python train.py --num_hidden_layers=10 --hidden_size=192 --n_experts=64 --experts_per_token=4 --d_expert=64 --d_shared_expert=0 --hidden_act="swiglu" --moe_layers=[1, 2, 3, 4, 5, 6, 7, 8, 9] --router_score="softmax" --normalize_top_k=false --routed_scale=4.0 --balance_loss=0.00321 --balance_bias=false --router_z_loss=0.0001 --init_std_router=0.0131 --lr_router=0.00151 --num_attention_heads=6 --num_key_value_heads=2 --head_dim=32 --vocab_size=24094 --norm="rmsnorm" --norm_place="pre" --norm_eps=1e-05 --positions="rope" --rope_theta=10000.0 --rope_fraction=1.0 --qk_norm=true --attn_scale=0.243 --tie_word_embeddings=false --parallel_block=false --init="trunc" --init_std_qkv=0.0307 --init_std_o=0.0 --init_std_up=0.0307 --init_std_down=0.0 --optimizer="adamw" --learning_rate=0.00342 --beta1=0.9 --beta2=0.98 --weight_decay=0.13 --lr_head=0.0134 --warmup_steps=202 --schedule="wsd" --decay_fraction=0.751 --decay_shape="linear" --final_lr_fraction=0.1 --batch_tokens=262144 --max_seq_len=1024 --doc_mask=false --train_tokens=828500000 --max_steps=3161 --dataset="wikipedia_en"
Below are experts of layer 7 (counted from 0) of a mixture-of-experts language model. Rows are named down (a neuron's output weights, with its number) and show model dimensions 0-191. Each number is 128 + 32 x the weight over its row's rms, rounded and kept within 0 to 255.
Before each expert's rows: a language model's description of what the expert responds to. This comes from a sample of Wikipedia text that the model never trained on.

# expert 28
Verbs after is/was/are in descriptions of places, species and buildings, such as located, listed, consists, built, covered.
down1 [126 136 116 106  79 122  99 127 193 117 224 129 165 177 124 161 128 115 139  68  94 133  98 156 158  88 155  87 115 125 159 139 165 111 114 139 130 151 174 140 161 190 105 119  99  89 130 139  98  83 108 122 214 103 103  67 108 115 101 156 160 159 130 153 138 158 157 141 133  98 158 106 109 136 108  58  79 109 186  75 193 108 155 107 136 158 135 157  95  81 114 114 110 109  71 173 133 134  71 165 166 167  87 141 158  88 112 117  89 120 170 131 206 147  83 154 144 185 131 114 165 113 115  98 116 156 117 152 155  63 178  88 129 123 139 133 170 152 107 134 181  78 167 133  74 160 182 176 148 106 115 113 119 124  85 149 147 106 150 168 118 146  97 148 147 146  70 126  84 149 139 139 106 103 167 134 115 161 135 160 100 129 158 134 106 157  67 107 136  73 112 140]
down2 [110 118 165  91 114 133 144 138  75  90  62 107 121 109  98 151 127  57 113  61 102 180 118  93  93 153 152 165 148  92 153 143 106 122 132 103 127 113  94  89 112 151 120 120 161 104 139 124 100 166 142 130 188 122 131  97 142 146 157 136  72 150  60 109 134 112 115 141 138 154 139 153 125 117 158 135 103 123 151  97 116 135  94 166 127 149 132 178  91 174 135 140  79 119  58 150  98 199 130 170 106  86 157 149 186  80 108 100 106  97  45 120 108 144 133 131  86 133  79 113  65 191  83 115  93 143  85 128 129 122 183 140 112  89 113 152 119 167 154  86 103 125 210 140 127 128 145 146 190 124 130  25 163 168 133 131  61 127 126 146 101 130 178 119 138 151  94 114 124 177 113 138 151 134 182  75  85 130 112 173 104 181 154 136 112 144 145 103 157 149 109 192]
down3 [167 158  87  81 136 162 145  89 119  96 165 204  92 146 169 178 177 137 139 119 103 107  55 125 170 118 125  93 159 105 132  50 182 156 122  96 145  78 129 129 158 124 136  88 134 170  96 155 106 159  76 123 112 101 145  98 137 108 124 102 168  87 146 111 114  85 145 130 116 132  82  83  73 114  61 131 152 121  97  89 102  83 135 152 123 156 134 146 144 128 105 126 166  98 110 128 104  90 134 113  50 126  96 114 165 135 105 126  82 157 121  96 169 162 115 169  80  86  78 183 116 107  95 152 118 180 128 165 149  89 157 127  79  97  62 125  70 156 111 122 143 127  69 157 143  83 197  74 123 107 108 112 190 145 161  96 133  79 112 123 123 177 145 107  84 123 173  96  63 114 125 150 145 123 139  93 126 141  88 124  99 148  86  97 114 176 101 151 169 157 152 127]
down4 [ 60 137  94 157  82 145 138  75 113 140 105 114  74 172 114 107 133 125 177 141 160 103 137  80  67 106 128 176 113 117 118 132 122 116 124 128 111 111  83 120  74 105 110 153  98 122 138 105 117 123 135 129 180 178 154 131 144 128  89 193 101 154 134 161 148  82 135  79 127  96 101 145  98 147 110 194 122  93 162  94 124  53 165 119 130 166 132 155 121 154  86 144 114 162  73 142 111 124 145  96 119 121 142 132  60 164 120 120 126 103  43 125  98  31 182 133 147 123  97 179 124 130 160 124  89 186 118 170 125  97 101 192 131 151  98 123 135 175 174 111  67 191 105 179 159 140  94 142 113 132  77 120 140 160 148 175 115 138 120 142 163 119 110 126 106 162 160  96 102  98 152 187 145  81 129 178 133 169 163 122 170 120 179 139 152 176 163 135 119  74 170 175]
down5 [137  64 120 122 116  69 153 132  92 100 153 152  76 107 123 168 143  85  78 151 101 138 140 142 117 129 116 150 107 104 119 161 124 174 167  91 141 157  87 114 153 118 130 179 117 115 101  98 152 119  76 109 148  66  92 122  81 171  84 140 136  91 109 115 112 164  98 158 122 135 111 125 145  93 130 124  99 107 102 132 127  86  19 123 127 185  85 129 130 110 126 151 141  77  52 113 149 120 155 105 137 156 124 240 255 175 102 145 140 124 137 113 118 181  96 139 119  81  82 127 120 163 131 112 141 146 143 196 128 178 125 126 157 146 122 126 162 134 136 100 165 169 172 107  86 106 115 134  83 111 193 144  91 139 117 176 138 148  79 156 144 129 149 141 128 138 156 171  95 113 122 124 143 116 164  98  79 198 158  80 121  94 165 151 104 124 108 128 129 125 180 130]
down6 [176  79 153 117 109 162 158 144 175 153 136 145 135 163 122 129 167 168 125 157 173 109  98 149 131 113  73 127  70  93  95 112 176  97  93 146 119 142 191 133 135 165 129 121  69 117 139  75 148 128  37 137 155 192  93  98 147 102 145 103 133 108 157 210 155 117 177 156 122 107 130 165 155 164 125 186 111 113 143 119 135 157 109 150 115 132 105 126 138  95  60 159 198 157 106 129 123  85 113 130  62 136  94 149 139 165 101  60 104 135 152 145  79 109  69 120 129 101 128 189 132 175 119  93 158  79 107 171 131 192 144 138 108 110 160  95 191 100 174 106 135 142  91 127 162 154 152 158 186 123  92 141 152 176 112  84  74 119  58 102 129  99  95 123 140 107  59 148 111 156 107 129  82 155 152 143 147  94 115 162 126 131  98 138 115 134 161  94 107  88 103 139]
down7 [ 67 177 124 141 157 111 128  60  77 105  91 148 174 135  49 109 150 145  94 141 132 147 148 167 149  91  96 105 102 132  64 148 131 126 118 103  96 138 134 110 122 103  74 138 145 110  94 199 125 162 177 133 114 167 108 131  99 152 137 172 104 173 136 138 121 144 144 108 124 149 131 170 143 108 111 148 106 109  89 160 163 149 135 177 125  84  83 120 103 146  87 120  93 128 198  91 187 127 119 138 140 136 118 146 159 168 121  98 161 119 123  91  67 199 121 126 169 144 112  90 166 174 101  77 146 164 135 109 118 101 130 115  90 152 124 137 102 127 129 192 155  88 143  76  84 102 124 150 122 108 136 138 133 178 184  67  99 188  77 102 129  90 225 162 101 170 160 153 165 128 125 175 126 209 104  71 140 128 140 131 101 179 139 120 104 154 158 133  79 147 134 174]
down8 [128 122 124 130 151 125 102  91 131 100 171  58 129 128 160 140 137 135 148 132 140 159 103 147 131 131 133 133 140  94 157 176 139 196  89  77 170 142 133 134 115 121 148  64 125 115 149 141  89 124  81 132 151 121 123 169 106 173 132 108 132 116 125 100  86 101 162 114 169 198 124 115 138 107 130 163  91  95 148 107 117  21 142 147 103 132 119  93 179 164 144 162 121 119 174  80 225 115 112 165 116 214 156  46 125 111 153  89 151 126 187 157 158 151  91 140 115 157 169 166 107 101 113 142 110 112 189 155 122  91 157 138 163 147 145  85  88  60 140  63 146 158 156 111 182  86 142  61  86 181 125 128 108 152 102  82  90 104  78 117 158 122 101 174  90 117 121 173 108 127 143 131 108 168 149  94 132 144 108  99 101 131 120 110 110  98 124 211 140  97 130 118]
down9 [116 136 160 135  85 133 156 176 125 146  90 166 130 124 193 147 120 161 155 168 147 149 102 144 205 114 129 141 186 121 140 137 119 132 108 231 117 203 109 144 128 100 116 100 119  95  91 193 133 157 139 167 132 152 100 142 127 167 112 161  95  21  98 148 154 103  72 214 132  97 124 164 124 126 156 136 127 130 106 123  91 129 155 122 156 133 138  90 112 145 179 129 202 169  80 119 189 129 104  88 126  58 157 190 151 186 156 192 131 153 124 114 120 135 156 170 130 130 159  96 132 136 124 143 109  61  95  96 127  99 145  82 121 117 102 121 134 144 147 154 137 109 139  98 142  72 167 118 140 116 127 148 128  87 135 119 124 131 156 103  78 165  74 114 121 144 139 174 157  86 107 108 140 120 105 144 155  73 122 138 102 107 146 146 111 104  63 208 149 153 177 105]
down10 [147 214 114 181 132 108 110 109  87 103 144 123 192  74 110  99 129 161  89 151 137 115  91 153 134 108 122 157 123 151 161 107 155 133  82 123 159  91 163  73 170 126 133 136  81 118 157  71  89  88 153 122 107 172 122 143 111  68 136 161 142 117 111 166 142 165 104 168 193 125 152 124 138 104 131  87 169  78  74 122 112 105  19 158 102  88  93  72 118 121  84 127 138  98 120 155  75 121  99 115 105 141 143 142 169 128 141 129 135 108 138 137 112 155  84  96 174  86  71 118 131 147 237 136 112  83 111 161  82  86  90 145 107  95 113 143 130 152  75 119 158 136 111 157 148  61 135 127 174  97 154 202 127  91 147 122 106 167 108  81 135  85  84 142 175 115 142 125 121 100  76 150 133 100 124 100  96 152 120 138 147 104 117 117 147  77 125 116 126 176 167 154]
down11 [115  93 210 105 151  85 162 119 132  46 132 128 129  88  63  99 118  95 143 136 120  60 109 143 146 170 100 208 126 107 124 137 102  48 168 110  92 123 133 126 125 130 101 106 143 139 140 133 146  97 136 118 127  98 154 162 167 175 151 132 131 165 123  93 115 135 153 211 108  81 132 200 129  97 146 165 140 114 153 110 106  85 153 138 143 120  80 150 111 128 124  67 101 101  84  67 122 160 177 152 180  67  72 124 176  80 177 151 175 130 136  54  93 116 201 120  99 144 124 111 139  91 119 112 139 138 158 128 114 115 139 183 158 150 142 120 107  96 161 141 119 112  90  89 119  94  90 119 140  98 122 113  81 155 134  89 109  87 145 129 125 122 106  94 100 150  95 132 163 165 153 101  89  78 196 108 125  96 100 162 102 106 126 122 172 113 131  42  99 124 125 153]
down12 [118 114 158 122 159  86 108 143 112 131 145  69  93 187  56 142 149 111 140 153 132 136 174 140 144 173  98 114 151 129 116 122 215 133  94  89 130 136 181 120  98 107 169 134 114 149  83 107 193 130 144 119 157 121 102 157 173  98  79 159 122 146  92 136  83 188  87 107 143 206 112 126 106 158 133 197 146  96 209  93 113  65 131 135  84  86 145  88 135  89 158 118 114 184 167 143 125 144 150 120 135 154 150 138 166 119 128 107  51 183 103 103 151 135 131 102 121 178 126 153 122 114 151 113 109  62 162  97 154  84 140 132 126 130 159 140 118 169 143  99  90 155  86 128 100 130 136 176 163 176 117 108  78 154  99 133 139 163 135  96 133 139 172 180 149 116  87 159 138 103 141 142 174 170 162 211 125 166 144 125 134 125 131 131  96 172 110 203 111  71 174 153]
down13 [114  88 121 144  95 118  72 155 197  67 180 162 155  97 140 146  56 147 106 154 143 105 179 176 154 137 104 158  98 149 151 102 137 122 175 152  90 124 128 183 141 169 127  74 106  50 119 152 168 100 157  69 144 150 147  71 127 101 118 115 148 170 119 128 171 138 135 153 145 122 112 166 119 128 124 132 150 124 142  74 121 100 171 129 159 116 142 149 109 148  87 138 201 124 149 179  99 138 131 101 120  31  98 133 123 111  80 135  72 170 107  88 146 118 117 126 122 117 113  82 119 140  73 123 127 107 156  68 112 105 138 125  99 141 138 134 116  96 141  91  83 186  89  47 117 152  71 139  84 157  70 158 158 112 141 152  82 107 155 127 152  98 124  93 116 211 148 150 113 191 137 115  83 136 147 116 146  71 148 137 111 125  72  95 126 146 112 129 148 186 171  99]
down14 [ 98 184 171 163  99 118 176 128 134 137 128 174 104 120 130  85 143 103 127 168 150 109 139 136 145 124 146  80 132 131 216 157 163  85 136 128 127 144 146 194 124 132 144 146 159 150 129  95 112 139 140 102  98 143 108 154 121 178 168 110  86 133 109 188 157 156 122 138 137 116 135 133  60 175 106 138 166 178 125 114 154 169 155 117 114  87 131 131 119  63 134 155  99 135 137  99 109 133 120 117 149  99 129 137  21  85 165  89  95 187  73 130 146 187 128 117 142 130 139 125 176  88  73  80 156 147 102  81 107  84 105 227 142 141 171 174 126 152 151  70 175 133 115  96 107 116 116 148 131 131 129 143  71 136 139 155  99  57 143 142  91 115  94  72 124 143 188  99 158 132 123 160  99 111 103 189  99  91 121 126  83 177  90 178 136  92 171 121  92 141  80 105]
down15 [164 158 133 168 140 153 105 150 144 115 148 125 152 151 127  81 196 117 137 132 163 174 138 105 161 163 161 165  94 193 178 129 166 123 176 110 109 107 139 187 142 124 188 140  94 191 158 146 129 100 166  93  69 117  84 155  92 160 119 107 120 118 158  95  96 113 146 104 163 194 159  76 108  77 157 137 144 171 143 126 146 146  99 181 125 180 133 159 108 161 159  92  80 138  50 152 132  98 194 116 133 132  84 152 107 156 147  87  83 147 135 166  86  91 169  91 112 177 131 154 145 162 113  97 133 119 135 129 162 127 105  88  99  86  72 135 135 174 181 161 143 173 128  80 188 137 149  68 118 107 107 109 131  90 100  55  96 199 151 140 146 149 153 140 122 147 170 117 141 171 112 162 107 124 107 128 109 132 171 152 107  86 140 154 109  96  99 179 125 103 170 169]
down16 [173 116 164 120 115  93 121 115 159 154 119 114  52  63 101 111 105 118 194  85 164 142 102 137 124 153 139 154 150 168 201 116 140 141 146  95 139  77 134 123 161 155 182 143 106 152 144 125  40 150 141 101 103 144 110 178 102 118 118 175 136 119  92 112 134 158 125 128 172 118  87 120 171 144 144  92 172 180 124  82 171  72 150 128  79 141  89 145 101 154  80 108 105 160 119 106 166 133 136 115  91 161 142 121 136 108 142 108 140  84 103 171 136 121 126 121  95 155 125  95 144 133 121 145 144  82  91 152 192 120  72  95 128  58 103 117 189 181 122 100 176 149 187 128 109 144 144  82 179  61  56 149 123 151 117 169 153 158 169 117 157  90  86 156 121 110 107 116 196 157  90 136 150 204 121  49 109 134 103 141  97  96 111 107 102 122 164 112 103  91 108 145]
down17 [ 81 145 112 119 118 113 156 128  83  85 114  82  86 128 114  73 116 172 159 129  81 118 111 148  93 137 128 111 152 144  89 123 155 124  94 108  85 123 121 149 140 118 137 115 154 169 130 112 148 188 139 151 125 134 119 135 183 212  96 141  57  79 134  31  75 124 153  65  65 110 137  70 103 145 130 103 151 158 146 116 155 117  75 187 128 127 133 123 109 139  93  40 182  57 136 114 135 111 224 165 137 136 120  94 144 146 137 114 133 128  81 134 122 120 108 171 143 113 165 102 100 105  65 149 104 120  91  95 107 151 123  96 108 147  96 113  71 127 150 151 164  72 163 104 150  78 109 124  66 155 123 183 151 156 134  94 104 158 113 131  79 159 102 161 114 113 167 151 161 160 107 121 170 125 155 129 103 136 136 133 216  99 106 107  99 119 123 137 112 154  82 159]
down18 [107  95 123 100  97 107 178  73 143  95 128 139  53 158 103  98 160 213 121 134 133 123 137 135 201 135 141 145  90 138 113 109 117 126 116 146  96 157 131  93 143 162  77 167 161 140 162  95 138 138 142 136 138 116 150 172 135  87 147  90  64 116 125 132 138 138  78 177 140 111 147 141 140 204  81 144 216 125  81 166 110 168 160 108 153 122 163 145 151 134 138  86  89  79 157 182 147 171 121 137 132  82 145 106 104 146 105 171 171 141 117  80 182 169 120 147 152 104 130 135  71 150 105 104 139  84 137 152  82 106 101 152 191 148  60 125  90 201  82 163 104 132 161 152 115 122 126 111 143 131 151 179 207 143  94 105 165 104 163 164 176 141 127 142 180 151 134 124 107 137 187 147 124 131 152  99  85 126  82 135 109 142 102 130  74 133  85 131 109  86  83  88]
down19 [121 153 143 140  98 114  92 124 176 144 178 126 152 146 138 162 159 130 119 142 104  89 175 182 105 143 150 159 136  67 130 104 124 155 177  84 164 119 125 134 113 144 146 139 101 158 101 164  21 160 185 195 129 130 125 116 193 163 145  73 183 135 127 163 116 119  89 168  92 116 147 107  59 154 132 182 129  78 115 103 165 125 130 160 151 178 131 100 166 176 170 110 143 129 120 182 139 124 157 120 123 149 109 126 230 118 150 133 140 135 157 110  83 124 181 144 154 140 124 125 135 160 114 149 128 132 192 105 124 148  27 171 110 119 137 101 175 141  54 156 158  94 133 104  66 176 117 166 110 153 125 191 105 109 118 129 160  79 159 141 112 113 108  93 127 166  80 137 138 126 136 175 156  68 156 129  66 155 152 132 123 113 121 133 137 146 111 122 145 168 180 136]
down20 [151  96 143 112  95 149 205 172  67  89 118 113 135 146 183 156 145 118 146 135 108 169 138 136 127 137 164  87 148 131 178 103  96 109  73 114 120  94  80  34 132 129  81 136 144  90 135 175 128 217 193 124 135  86 105 132 146 118 170 157  57 174 109 147 143 153 141  80 113 169 103 137 146 142 150 123 116 159 126 153 147 140  50 134  88 108  98  87 151 125  98 111 118 147 145 109 145 144 170 118  80  87 163 131  52 180 135  88 106 178 143  97 152 131 146 173  97 124 155 115 171  90 101  83 127 193 143  99  84 135 160 137 167 109 140 146 180 140 126 180 142 156 134 103 110 129 110 109 144  99 149 162 138 134 124 153 152 128 125 148 127 173 111 169  93 107 123 129 174  98 169 103 108  96 111 203  95 106 108 110  57 122  98 197  95 181  95 107 110 121 128  95]
down21 [125 116 139  76 119  73 156 111  66  83 104 168 109 191 145 115 115 130 143  61 127 180 126 118 116 176 148 111 106  78 120 125  74  69 122 108  97  69 138  64 126 146  98 104 180 139 109 106  50 151 142 137 145 117 196 103  57 127 136 168 118 180 168 137 200 160 176 154 123 152 151 172 125 171 140  79 139 121 146 101 167 103 116 123 165 108 173  95 170 112 132 108 117 137 118 115 120 169 122 153 159 152 184 186 140 120 169 136 169 119  99 117 125  90 100 134 119 120 130  69 110 155 100  95  93  73 207 147 131 164 163  65 121 140  99 132 112 172 137  91 158 112  93 143 141 161 148 125 136  76 164 163 179 148 102 116  98 150 119 189 177  97 119 121 110 153 148 131 130  97 101 147 170 105 155  84 130 163 124 100 156  97  90  92 134 153  99 140 159  80 134 177]
down22 [ 63 194  89 117  66  99 161 143 107  77 160 119 137 135  96 153 161 189  93 121  82  94 130 118 101 179 145 101 144 119 101 127  70 140 124 115 100 125 110 235 120 114 107 147 160 143  92 142 102 124 145  54 127 121  97 133 128  85 108 113  78 122  99 154  90  99 148 160 132 154 159 157  72 167 122 135  91 148 101  96 134 121 110 149 139 127 141 131 179 147 146 120 170 125  88 112  81 139 127 110 162  49 119 127 189 113 142 142 148 120  34 100 101 138 164 157 153 136 148  89 173  98  95 129 151 135 141  99 146  89 141  85 151 151 128 154  98 188 137 157 127 126  93 155 133 129 111 142  63 140  94 154 200 172 159 164  92  97  91  81 139 139 109 151 164 122 110 117 127 126 163 115  93  87 135 148 165 171  88 143  43 107 168 128  54 172 142 133 167 114  92 137]
down23 [177 152 135 155 171 119 142 122 132 112 122 177  92 117 132  79 124 160 140 124  81 124  52 160  95 157  86 189 101 146 126 111 141  83 111 179 129 139 169  70 123 143 152  84  91 171 162 135 102 131 155  80 109 170  77  81  76 146 116 192 113  86  67 118 139  93 105 149 104 101 125 115 159 129 136 107 149 120  90 163 155 116 217 131 116 101 100 125 145 143  93  95  99 129 144 107 106 196 106  69 117 181  77  96  88 198 144  89 125 103 135 101 132 136 123 110 127 123 109 167  79 134 104 116 133 144 144 113 131  96 134 123 183  79  84 176 137 157  78 136 108 173  63 107  55 118 155  98 116 111 132 155 136 169  77  80 118  65  98 112  97 145 136 172 176 167 170 117 142 111 103  96  91 130 119 125 169  82 117 148 153  89 139 146  84 150 147 178 158 169 111 126]
down24 [ 80 132 164 122 108 161 117 134 138 134  25  66  99 103 118 122 181 106  93 192 135  57 105  90 122 196 185 162 151 116 114 146 164  99 152 114 127 109 145 179 114 136 107 149 123 143 154  92 127 109  65 108 165 118 114 138 122 100  72 159 137 124  95 143 116 125 149 185 136 129  89 158 112 134 169 117 136 157 130 147 101  88 195 145 167 140 120 137 127  78 140 155 140 188 121 157  83 144 122 145 213 106  66 121 134  68 139 146 184 165 132 185 137  98 154 173 140 125 143 166 152 114 114 151 176 104 155  88 103 130 156 154 133 104 125 151  95 140  74  99  72  77 126 130 129 177 101 102  77 121  91 165  75 152 160 110 118 126  84 121  92 110 140 113  86  99 154 110 162 130 163 103 170 135 152 166 194 184 137 201 129 145 122 118 143 145 130 146  87  84 134 168]
down25 [143 135 158 153 131 138 133 157 165 112  71 127 136 106 152 186 159 219 136 127 174 105  91  73 132 153 133 147 134  64 136 142 160  91  73  80 137 124 169 108  53 150 166 110 166  68 136 129 140 105 121 136 154  88 135 130 125 148 163 129 158 212 150 152 116 162 145  54 126 106 132 130 186 133 135 109 150 194 112 124  84  96 192 130 159 116 125 146  81 135 141 109 113 150 114 115  99 100 147 128  52 135  86 129 191 167 110 106 194 168 143 152  88 136 163  98 148 116  97 133 139 145  96 197 157 145 132 180 114  99 143 163 106 148 104 112 186 128  90  92 122 105 106 183  92 137 114  71 128 104 165 143  70  95 109 121 143 135 134 145 135 115 103 104  89 148 171 160  90 130 142 125 204 129 171 133  91  96  87 221 133 166 135 146 121 147 107 140 125 141 146 102]
down26 [148 148 106 147 149 144 133 157 125  96 124 108 160 125 107 131 136 106 195 151 112 144 154 111 188 155 128 128 127 133 161 103 199 122 113  59 119 136  95 128 127 131 154 135 115 204 164 138 109 108 131 150 123 124  70 106 109  41 109  57  58 155 108 102 164 124 138 151 119  55 102 178 128 151 160  73 146 163 143 144 157  96 125 162 110  84 137 102 121 140 181 129 147  92  91  86 105 104 117 129 141  73 133 179 109 135 105 138 124 116  73 114 198 123 182 127 140 146 102 115  74 149  81 161 176  82 115 203 110 114 114 117 112 104 177  96 164 100 133 181 174 138 152  67 122 132  77  81  85  51  68 154  93 131  96 121  93 125 139 134 129 151 109 132 139 127  54 131  72 151 162 105 122 145  89 155 165  98 142  97 105 114 152 129 110 107  80  89 139 150 148  75]
down27 [151 132 167 128 152 114 137 165 170 106 131 137 158 150  86  94  79 147 124 184 145 118 145 123 141 128 161 168 105 128 118 125 118  88  56 189 156 157  96 125 168 147 134 198  94 104 109 132 155 100 136 132 173  44 168  96 134 130  50 134 131 123 133 128 165 100 117 128 161 154 143 130 148 156 140 181 177 153 170 181 120 143 182 177 125  82 111 112  83 125 124  65  89  97 161  95 137 132 105 123 113 163 209 173 138 153  93 169 147  65 168 191 160 118 109 153 175  93 121 156 133 155 106 103 155 155 128 100  67 105 106 172 107  96  84  93  78 139  56  96  95 140 165 109 148 120 139  80  75 122 120 141 112 122 128 130 105 127  67 139 135 115 170 134  57 185  92 156 161 125  84 103 115 122 133 128 154 167  90 156  98  77 138 155 104  96 117 144 181 136 112 141]
down28 [131 149 120 128 153 131 125  89  96 141  68 226 101 149 146 117 209  69  91 156 141 144 142 152 131 124 148 129 110 177 133 116 141 119  98 143 111 106 132  72 128 103 123  74 148 151 158 144 169 126  86 157 113 144  84  96 184 163 113  98 130 146 106  97 124 130 156 204 155  89 129 112 131  48 144 131 100 158 195 151 150 114 203 130  95 129 124 169 169 125 108 155 151 126 117 124 174 154 200 174 150 136 144 141 110 121  97 121 118 132 129  90 141 110 114 138 126 112 175  58  85  75 116 143  98 151 170  76  97  81 156 189 170 103 181 114 152 132 191 146 131 132 117 106 119 108 150 132 156 121 131 135 142 141  90 138 136 142  88 165 152  99 170 145 141  69  78 146 210 132 151 124 157 138 101 152 151  97 163 100 188 130 100 166 175 193  91  85 160  86 116 142]
down29 [160  83 135 154 192  97 189 180 103 131 144 144 121 138 133  93 120 156 119 140  98 119 164 104 125 103 140  81 167  90 131 111 152  98  71 116 201 101 106  93 131 136 166 121 106 156 134 182  74 116 134 131 111  87 142 109 173  93  95  88 141  90  97 135 113 133 159 108 161  96 113 127 165 176 136 134 145 125 114 119  96 160 157 141 147 167 156  99 110  47 133 130  71  43 161 142 102 114 143 194 109 174 182 113  47  96 104  92  99 103  64 169 123 135 115 132 143 102 138  98 118 155 129 133 163 128 135  92 139 187 129 142  98 134  94 164 153 160 146 152 119 192  99  96 124 152 134 169  66  44  86 130 154 218 125 131 165 186 156  92 117 102  93  90 107 132 103 152 128 104 131  76 176 120 150 176 101 132 125 156 132 155  95 177 145 136 113 116 116 123  98  86]
down30 [120 121 163  75 130 113  48  56 122  83 138 133 134 140 161 147 126 170 148  96 103 127 173 140  70 189 122 132  72 103 143 156 173  76 112 128 167 161  97 145  91 131 135 111 122  72 115  86 118 169 113 100 145 166 126 130  94  50 127 120 134 120 139 140 102  84 152 145 142 127 177 186 131 106  88 133 124 127  67 124 143 127 148 163 162 135 106 153  84 150 157 140 153 152 149 164  78 179 113 155 129 144  35 149  93 119 113 150 141 110 117  84 195  69 149 177 166 121 170 143  98 171 136  64 125  88 188 121 166 180 147 138 103 218 118 155 140  57  91 138 121  77  89 147 136 165 154 148 152 158  97 105  96 109 123  91 141 126 144 122 119 139 134 177 175 144 124 120 142 134 132 147 120 100 170 162  67  64 119 133 147 116 175 128 121 115 173 116 106 102 156 147]
down31 [ 48 155 158 105  94 121 104 118 127  92 129 139 103 131 154  37  90  87 114 169 162 106 129 120  94 100 100 135 152 103 146 115 185 124 103 149 129 124 149 151 135 142 128 151 151  72 155  95 104 168 171 166 150  85 147  95 153 129 164 129 108  69 177 144 118  87 170 157  97 140 179 184 179 150  83 167  81 139 161 163 180  97  95 165 114 141 108  82 107 163 152 156 133 157  42 194 125 145 132 147  81 192 117 139 155 125 141 106  92 172 138 164 126 157 119 163 162 143 173 118 173 132 129 124 138 143 119 106  98 119 159 183  78  47 154 156 113 141 106 119 129  63 103 182 113 146 124 140 189 142 159 116 129 132 137 113 168 143 119 137  86  84 112 129 176 143 120 153 149 129  95 129 100 186 134 123 157  97 131  59 103 183 123  39 108  99 125 137 137 150 148 115]
down32 [124 107 173 126 161 139 108 118 117 115  84 185 185 105 102 133 145 107  97 159 156  95 167 133 132 137 126 148 132 167  67  87 165 100  93 155 174  99 115 112 154 150 129  75 168 146 182 137  91 178  97 162 167 126  98 130 104 144 160 139 155  88 130 161  88  80 185 104  91  96 124 136 154 175 126 186 184 180 177 137 114  70 137 131 187 162 105 126 139 122 190 140 126 161  83 148 154 180 164 170 162 155 123  70 129 148 120 143 166  99 133  70 128 105 151 168  99 124 112 109 170  81 130 139  98 146 148 107  87 236  74 112 107 116 118 138  81 130 143 159 149  78 110 116 164 133 107 102  93 149 107  88 135 105 127 150 161  96 123 100 173 142 148 153 100 148  58 110 139  97 115 121 103 138 105 141 199  97 159 122  77 110 122 112 108  92 125  79  93  46 132 138]
down33 [168 135 114 124  86 111 101 103 116 161 120 146 161 175 139 115 185  86 130 157 124 130 116  63 167 115 106 124 102 140  73 181 102 149  77 147 152 149 147 153 143 127 128 102 159 175  87 147 152 100 180  86 123  85  65 170 190 128 153  97  89 144 111 126  80 126  63 107 167 163 176 165 118 130 118  87 134 116  92 112 175 185 115 123 117 126 104  83 191  92 135 130 110 209 112 148 144 154 130 119 117 181 123 103 212 112 164 163 204 148 135 132  82 123  72 116 117 115 206 166 171 113 135 176 141 136  98 135 113 125 118 141 156 116 143  64  82 113 112 148 116 129 152 129 106 175 122  61 115 109 134  89 159 102 129 168  87 165 142 177 126 114 114 118 145 134 102 131 140 175 144 156 138 178 125  76  94 150 103 181 197 142 139  62 147  91 136 127 101 122 115 162]
down34 [164 123 168  92 104  85 117 127 137 146 147  85 124  92 128  79 104 228 153  90 112 113 122 128 191 100 164 100 124 161 143 164  76   6 136 136 161 138 155 119 155 133 165 115  98 128 143 155  99  76 116 124  77 144  94 121 101  87 134  91  94 176 138 178 115 203 140  42 133  88 121 171 103 164  94 113 164 166 111 132 142 123 133  73 169  40 187 109  75 121  60 153  96  88 138 146  54 135 176 142 161 146 121 131 164 141 104 114 107 126 128  80 146 141  93 108  99 105 133 175 156 146 135 133 172 114 121 114 115  90 136 131 121 123 156  79  90  92  76 116 100 128 128 173 104 142 104 144 160  95 158 115 141 150 142 112 178  92 142 138 121 116 153 115 181 133 168 129 118 158 200 151 161 124 129 127  86 137 168 133 137 117 151 110  94 132 122  96 149 148 102 154]
down35 [ 87  95 130 161 146 147 193  99 164 116  98 127 119 171 141 111 135 149 101 112 111  98 153 108 128 165 144 119 144 174 148 183 158 181 186 156  90 166 132 172 153 139 172 171  62 139 107 131  87 165 132 153  71 187 105  98 123 114 123 156 121 209 130 118  68 146 142  86  76  72 131 142 108 144 118 129 113 146 141 182 173 128  98 114 128 131  83 142 108 158 122  99 144 155 185 161  82 109 150  79 138 116  83  64  35 153 102  94 131 146 159 125 170 215 119 145 136 129 152 131 155 136 129 142 118 100 151 114 135 110 128 155 162  99 165 144 149 172 100 144 118 101 125 170  50 107 123 110 200  70 167 135 111 156 116 178 104 183  89 129 136  86  64 136 134  88 129 130 122 147 151 131  56 122 130 141 137 133 137 134  75 186 122  80 127 145 119 110 123 159 144  84]